Experts of a small language model.
Experts: 160 SwiGLU neurons an expert, 2 picks a token.
Training: a variant of Muon for the experts, 459M tokens, 7003 steps.
Below are experts of layer 2 (counted from 0) of a mixture-of-experts language model. Rows are named router (the router's row for the expert) and show model dimensions 0-159. Each number is 128 + 24 x the weight over its row's rms, rounded and kept within 0 to 255. Numbers have three digits each.
After each expert's rows: a language model's description of what the expert responds to; "comes before" lists some tokens at least twice as common just after its tokens as in all text. This comes from a sample of Wikipedia text that the model never trained on. Tokens count by the router's weight.

# expert 13
router:162140140154113149143148158115131144132120144109144103097105157116116158146079092173150140126149148086108140117142105139136109133109095138095099133109174100109123134115156092118154156167143150118126121117074127107153091120158101102128100144142186099115134108111129138106083135124137091105176148132098135105137138106092148127138133158093125077135133125094121101170159119122099090146134179096149106110098106146101168128114137158136115115104131185132092141135150087137144102135112107
It responds to: Closing parentheses and brackets, plus the adverb ending -ly as in nearly, roughly, secretly, and adverbs like also, even, more.
comes before: " |", " |\n", " is", " (", " was", "-"

# expert 12
router:114134146186092115168138132091134133104123116125134161091087145129136118156126095124160146151140140108114110146140082189127098156086111146159075127104152116147118121117108126144129163162159149116120094146108104102166115086153088111160099134186129113086099109116149116099110120166172136127100103107113132103092156146088126146138117149139164161124144129129115136136123129122119102093103120099163130145135087140131148120085117119170133131133125171105113145129150093154164094128136120
It responds to: Sports nouns like team, season, League, Cup, career, club in athlete biographies and match reports, e.g. senior team, Career total.
comes before: " in", " of", ",", "\n", " for", ".\n\n"

# expert 51
router:121172158164125131161136114083133147106124120122121174099095145165133137126114161115163140135133162125153123138118104115140118183117099130163121136093154129118097109129117114132116155160107102130112141115066127129151148120147090111146095112188130124097085098094167110135136145161152131098132127111107105097155185126115146161111138141120160144166155133125104124111131142124086132077084136099145118062142076149127163147125116155140123112145122151095122087160127130156134129149128138
It responds to: Nouns for media, entertainment and public life, such as film, album, song, show, music, radio, art, land, including in compounds like filmography.
comes before: ":", "ing", "ed", " of", "s", "\n"

# expert 11
router:106199141132084139177129095086159135069135170100166165106105150147149165191137104105161146133119161097143103125151146172148103182099123129129117107083149135131120112128108136118153162142160141170091125149110104128134115130161105117138091110146147131103141099134132137147095118146116126096091132144118104099102131097114124129124116148157165105129128131096107102145180146142083124101114123119149115109129081140116162104091119133134109111144152137119099136139127100138150118132122124
It responds to: Proper-name words for countries, US states, cities and national bodies, such as United States, Pennsylvania, Ohio, National, World, British.
comes before: ",", "\n", " |", " States", "'s", " and"

# expert 49
router:156155149169103127175137137082132169106175123153162123086128130125132135138117084147147142090132119139157124123125138132145096132099073148102136092143140131137128125098070104087125131159131125094096141140119172126175110096173129116147151127147125090106131111106151106149118151138162134097131142174105127117131129129103156174131114150119166107139157155079120101157147124126122130101151154139177124124125110155081136145125122141151127155138160202130115088106144114139129154143112133
It responds to: The infinitive to after verbs like wanted, and clause openers that, which, who, he, it, not, However and when in narrative prose.
comes before: " the", " be", " was", " is", " he", " have"

# expert 25
router:132144147161099152161174167120107180064139104149162116095153158141073158141143097120108137108140199110150108143161115158156128140131105132152096108111155128124118150116148130117155109150111106118134121172101132146123123075130085082134110164138133123106119121115139126158081133161127141120138147167115125117095173101105168125102149148160153130144132120106138138146120151171125121131115107104159119117126085142143154139129127089157124124103127164100109121130145123157162106146086110
It responds to: Prepositions on, at and from, mostly opening date or place phrases like "on 5 March", "at the 2012 Summer", plus word pieces like art.
comes before: " the", " ", " a", " January", " March", " September"

# expert 31
router:123171159137127176158144140120131163098150151127139129062102147117130132134118137132118129128161171091148150087143096147153103177120119152133100117133176107113111125134131131141161134137134140110094090132086147142146141089132103090196134154173124121126109094115158131135109129124129143095123107137092143127093175132113178159091140176135155121154172134084131108125113133120080099095108139106152094100147115143135140139138163124143135144109136135113086110105142115147177119129132128
It responds to: Space tokens opening table cells before numbers or times, as in "| 3 |", "| 2:58 |", in sports and election tables.
comes before: "20", "0", "1", "19", "2", " |"

# expert 17
router:139182107115119153160150106101120172101157127140135151108118142115128138147128101121131142111139139151140110136168122139139113127123080155096095148100169098100094108112102085139122150149167125123132093148121158110140106139116109107133084131135149112130128131139119120118139145140091156106098110110097151121085125123130183162120140143120186125139182148112141154121118117162112086132148167127144131107160085194159156116059103089140121116110148184121126101139140091134130145136132150
It responds to: Prepositions after a noun that start a descriptive phrase, mostly of, in, for, from, at, as in resident of, prison in.
comes before: " the", " ", " a", " his", " this", " their"

# expert 43
router:106137107163132118157145148142141166092161118100150149070109125114121138134103117109162146092142107138138148113120077196155110134146077145162108159102167114129098134118120162106125141160141127135122116143116149141135147101095111093156085141133139111106146119119144140135142140120125130075151147125086095110084123131118172106135129162167162112166143107111108095161125103121099101136150161124144138142126110130123114169138115157111109142124107134146059142129112102141136120203150137
It responds to: Periods ending sentences, often before He, The or In, plus decimal points in coordinates and percentages and dashes in scores.
comes before: " The", " He", " In", "==", " It", " This"

# expert 39
router:158119136153116126155148147141127157093168141123149149064118159132131183133113101127130136104150152093143136097158089120143107152122114153131082120109179121090107107123078104136141150168153161121096150138140153146131149092173097109145093127173166095123142140139141129141083151158142110127107136145097122102102183122072120143093144161138138125146176108128124127150143111137074122110121132109147117122115101160116152147116106119158110126119117145112116116141152110190157138131117125
It responds to: Separators between list items and table cells: semicolons, pipes, slashes, bullets and dashes, e.g. Signer; Pennsylvania, Armenia | 1,141.
comes before: " ", " W", " —;", " A", " D", " H"

# expert 54
router:133153145156136154151139153102104152069130164105140134103093141190092117128149090130127143107145177122112133113127108093108120141122111146112125154097181104105098117131112120124134143152117149134086115148102146122104142105147127089151094151151133143109156123154133118139123142146094109091110112094086136125149158118083179115154133146138150147144173128096141098127192101126092079114133111137125132108145117140107158145126151096155135134081164136127081165141125120166142145150109158
It responds to: Opening parentheses before glosses, places or dates, plus == heading markers, slashes and superscript openers, e.g. Nădab (Nadab).
comes before: "20", "19", "C", "M", "S", "born"

# expert 37
router:143162127128096121150131126128132149106107128142161130086084136155146139172111133137161125127156158119142157141141109164155104175129101145150109111115148093141090084123066127118124141162140109146128132161102097085137114095105075104133098100126144104116102110115143139123112177130148114099145139102103143124147161094116111160126119139133161146112149108119120115166155113166113111070105117101186134087156082137098160152105147138140121107142127147097108143158163111137146091133118163
It responds to: Noun-forming endings and institutional nouns such as -ation, -ency, -ment, -ology, system, College, Society, as in agency, Operation, subscription.
comes before: " of", ",", "\n", " in", " and", "."

# expert 26
router:156145122112132133179183128124134161127142132137135127102110148109136122179136120124120146081094163124179132140132089106147093127110129127114113110121154109145099124124082146154120154150161134094114125138111134124140101101115105116154123152127152148121152134131164139093107134132134159094147143173085114115099167146133127150145142146127150157120141137109095126136168108136080135129150163121139116089089102182115172149078159087149134135112128201083107118107178106140127164136119146
It responds to: Forms of be and have, plus of and with, right after a subject noun or pronoun, as in forests are, it was, had.
comes before: " a", " the", " been", " not", " an", " also"

# expert 50
router:120140142136112126137182152108136152126142156108145148067135154160123141165133121108170143136140141091137111137124088115142133142128108180112102113130153098125126127107097143131168125177137147112114110134127114128155108063132109071163103156180168126115135079121140119143145111139110129101131115153109148093139115137109154131071136148141151135132141103115147110134130129117106113123117166094146136117150091189083158124149136120122132140123111164088066132139143107176131117133072126
It responds to: Line breaks ending infobox fields, list items, and table rows, often after a closing parenthesis or pipe, plus coordinate marks like °N and ″N.
comes before: "-", "|", "=", "|---|---|---|---|---|---|\n", "|---|---|---|---|---|\n", "|---|---|---|---|\n"

# expert 30
router:137131135129098157159145146120119185112130146142171151120123163109120149152100152130114133138099179114165137120154096140133095131144129145133082163133117126106124131093103088142123148157159119139079102135085137151188112089152110118163123152155158148108136132134138154124135163149102120123099147107114123113127185115136117144152092145122137128154121129108087125155119126138115130134131166125152139131160118177157161125116099143183106131104154146126077148137113107118155132167130213
It responds to: Colons after field labels in infobox-style lists, e.g. Yearbook:, Phylum:, and pipe characters that start or separate table rows.
comes before: " ", " \"", " A", " C", " R", "00"

# expert 34
router:137179175150097179117168134099118144109162119141162122091137122144162114120138120134135166098115153120126163109140117141172111143118106173122120094095144116169101124101087128140129146147139170103111135128109107118137141141145072080134094146167147128113110117133135119118132161143139153092129112138096112082130096120111144117110137178128146140160149120114076097162121124130096096113127144124125103092144100136100133152117145092155110106095107154117091150119171083140172107127103154
It responds to: Final pieces of common words and names such as le, ine, ter, ge, e.g. single, saddle, paddle, Gentle, genre.
comes before: ",", " of", " and", " in", "z", " was"

# expert 42
router:153183124127101156140138128131160144108132115129153118080107123125124115155133097133130144106117175114145137115169063135172099147119132139124137127102176129102131092123127129139118111144134147110104138185100125132150118102116107102153110136115129122122171136125137146134138139128147120125155128107064158108106157095121152144108138178130140109128200113115137116116126118118106090096124152092138097136142108131132139117111138134146094151099164140106073138124157094137231121141107140
It responds to: The standalone space token just before a number, e.g. Chapter 11, Billboard 200, in the 2002 redistricting, age 30.
comes before: "20", "19", "18", "1", "2", "10"

# expert 40
router:114174169117133162136143137105158148118130159123178161127080124174167171129111127131115166106152157120176142099148139132126110108123126127119123130077160119123084116123115127117139146133159164105140121130100133115139132059123114115147123142114121112138106087120138137138108144164139149149152120126112105119096179114105144146105132168146112086128121111096124110160153082144111085125163159087147104100155104178144137142131109119103115153098085145102114135122166088156145145173115129
It responds to: Line-initial list dashes and table pipes after a line break, in infobox-style lists like "- Born:" or "- Damage:".
comes before: " ", " •", " Born", " Total", " Country", " Coordinates"

# expert 44
router:136150166151111135150163129118148172119155138160152165113088141110117150130112138173128146104161144132146117116114111142134115131119097147146139124148156105136107139105131112116141123161134141106116096108090116127118123087103091104141099120134141148120119090134149137108128131131124127058120116176100151098126163115092168125109150147154153112164181114115085129112146067107080147119132094041168138133127087161129163099118114114129106110142132142127101136140159127161134106134133175
It responds to: Prepositions like by, with, under, against, through after participles such as written, hosted, established, plus Preceded by/Succeeded by infobox entries.
comes before: " the", " of", ":", " a", " his", " /"

# expert 62
router:151124136168121144142130134107123196120145158119178127089113141123095140131115107106118135118111135111139155098161123183129109132114109152148104110092152113153121136103097141102143143144125123138124128132105124118158104075133096118159124109152150124120123135110161108122093170122114111084107098146095108095141148121078159144108113180152154137144146106122156089149137117121123135140152137128126121095112105165088182115078131087125078108092124147117115120100144084189154145148123159
It responds to: Pipe characters separating cells inside table rows, usually after numbers like votes, percentages, or sports statistics, with occasional semicolons.
comes before: " ", " —", " +", " −", " \"", " ."

# expert 1
router:127134148126119172123148139107142170082176129123123151099096175165125178165116114132168153123152130139129120127157126112158104132117136140127085159143136099149107137087127105125158117156183140096104112130120112141137123125155105092157121161131144119134099129120146135142090129137163133103143103139086112129122179135108133115146133202129161127162157148104130100168142113134086104113106142105142120121149072155104135131114126087132079101141134166117077127118120099135150103145127167
It responds to: Whole-number tokens, mostly one or two digits, in dates, table cells, rankings and amounts, such as "6 January", "| 16 |", "$40".
comes before: " |", ".", "–", ",", ";", "th"

# expert 48
router:144139162141091139149162138126147172078144139126155155079107152144135144182101094112141163132141162100136144120138109147175109138125101135122096135088160106129106111103109109119153142160128154122112104134086143128114139068141087075165120165168162111096127101123144142124118130158134133105113117167088150093116140128097125135121142153150151127158170111113140111140138132142101120088118158121146118122137089165118171138121141133143103127113141172102101121106130080152174100145109140
It responds to: Table row-ending pipes with line breaks, and the word-ending piece -ore in verbs like explore, bore and wore, plus Christ.
comes before: "|", "-", " States", "|---|---|---|---|\n", "|---|---|---|---|---|\n", "|---|---|---|---|---|---|\n"

# expert 19
router:121168154146117136154133136080105165091113141157158164094139161162123140181127123110138131106146133115145169135118070118119067198149110131118105117118164113151105150074126117145125143155161120138115108115085131113158122115102108102164126127133134099122169139133154117155136122161145135126136126120117146102112148147118145158136148149124140127123142130105114089127161129117080128134108176128136134087140115149130147126065133119155108119152105205139116128146165150138158093154113134
It responds to: Verb endings and participles after was, is or were, often before by, to or in, such as indicated, known, used, associated.
comes before: " by", " to", " in", " on", " as", " the"

# expert 63
router:174179113150122134118163129143125171106163116127147180097139146141143122155143141140131142155140125102166152132157108163191099147125134164125112152133159127130089118124142113122176153172146121124120132136125157089151115093124115112182082145139169099113131092121118146149115125151136125123153115146121122101125153132110151127093127212131120112149146093078107098124144126133100122095116124126154117110120114171138165123119116112158113115156115142085109114119139069138166131158101138
It responds to: Month names and the year piece 20 in dates, as in April 2010 and May 23, 2016, plus (age 27) and minutes like 9:30.
comes before: " ", "08", "24", "16", "23", "21"

# expert 5
router:152137158114077157152114166107157150126136119133155103109104136177144098146144142169108137122123134115144138138137073149157072138137086153114105157098150109109127104084085163151152140140126129076111096142104138113166117128136069096156115130140156095138123111127153144147120156126129152118140123148115120120088186130126124129142134142139152114142140134123121162168141111138115075133102148117177081090126118155082164123132159103151083119108123144132125114107153115164125091137125150
It responds to: Word-final plural or third-person suffix pieces closing nouns and verbs, such as s, es, ers, ies, ions, ending lamps, fighters, recalls.
comes before: ",", " of", " and", ".", " in", " were"

# expert 22
router:110142124120112136120155136094123140127148135161142116095114145174128139153121125161104161118149164093148184113130083151190134112124118140095077127119124093158115099135083109115127128169148153146136102121118143116163147119147101118175072136147147129112146118125147134132111161128104140127138150131071136124125119109090200146143127157180147127144144093117114124097134140138110117153099121112192072135102119136097130131093127098122137112120146169137108124116146146152165128137084143
It responds to: Commas and comma-joined punctuation such as ), or ", after clauses, places and dates, e.g. Iowa, Beijing, July 21.
comes before: " and", " ", " but", " which", " the", " he"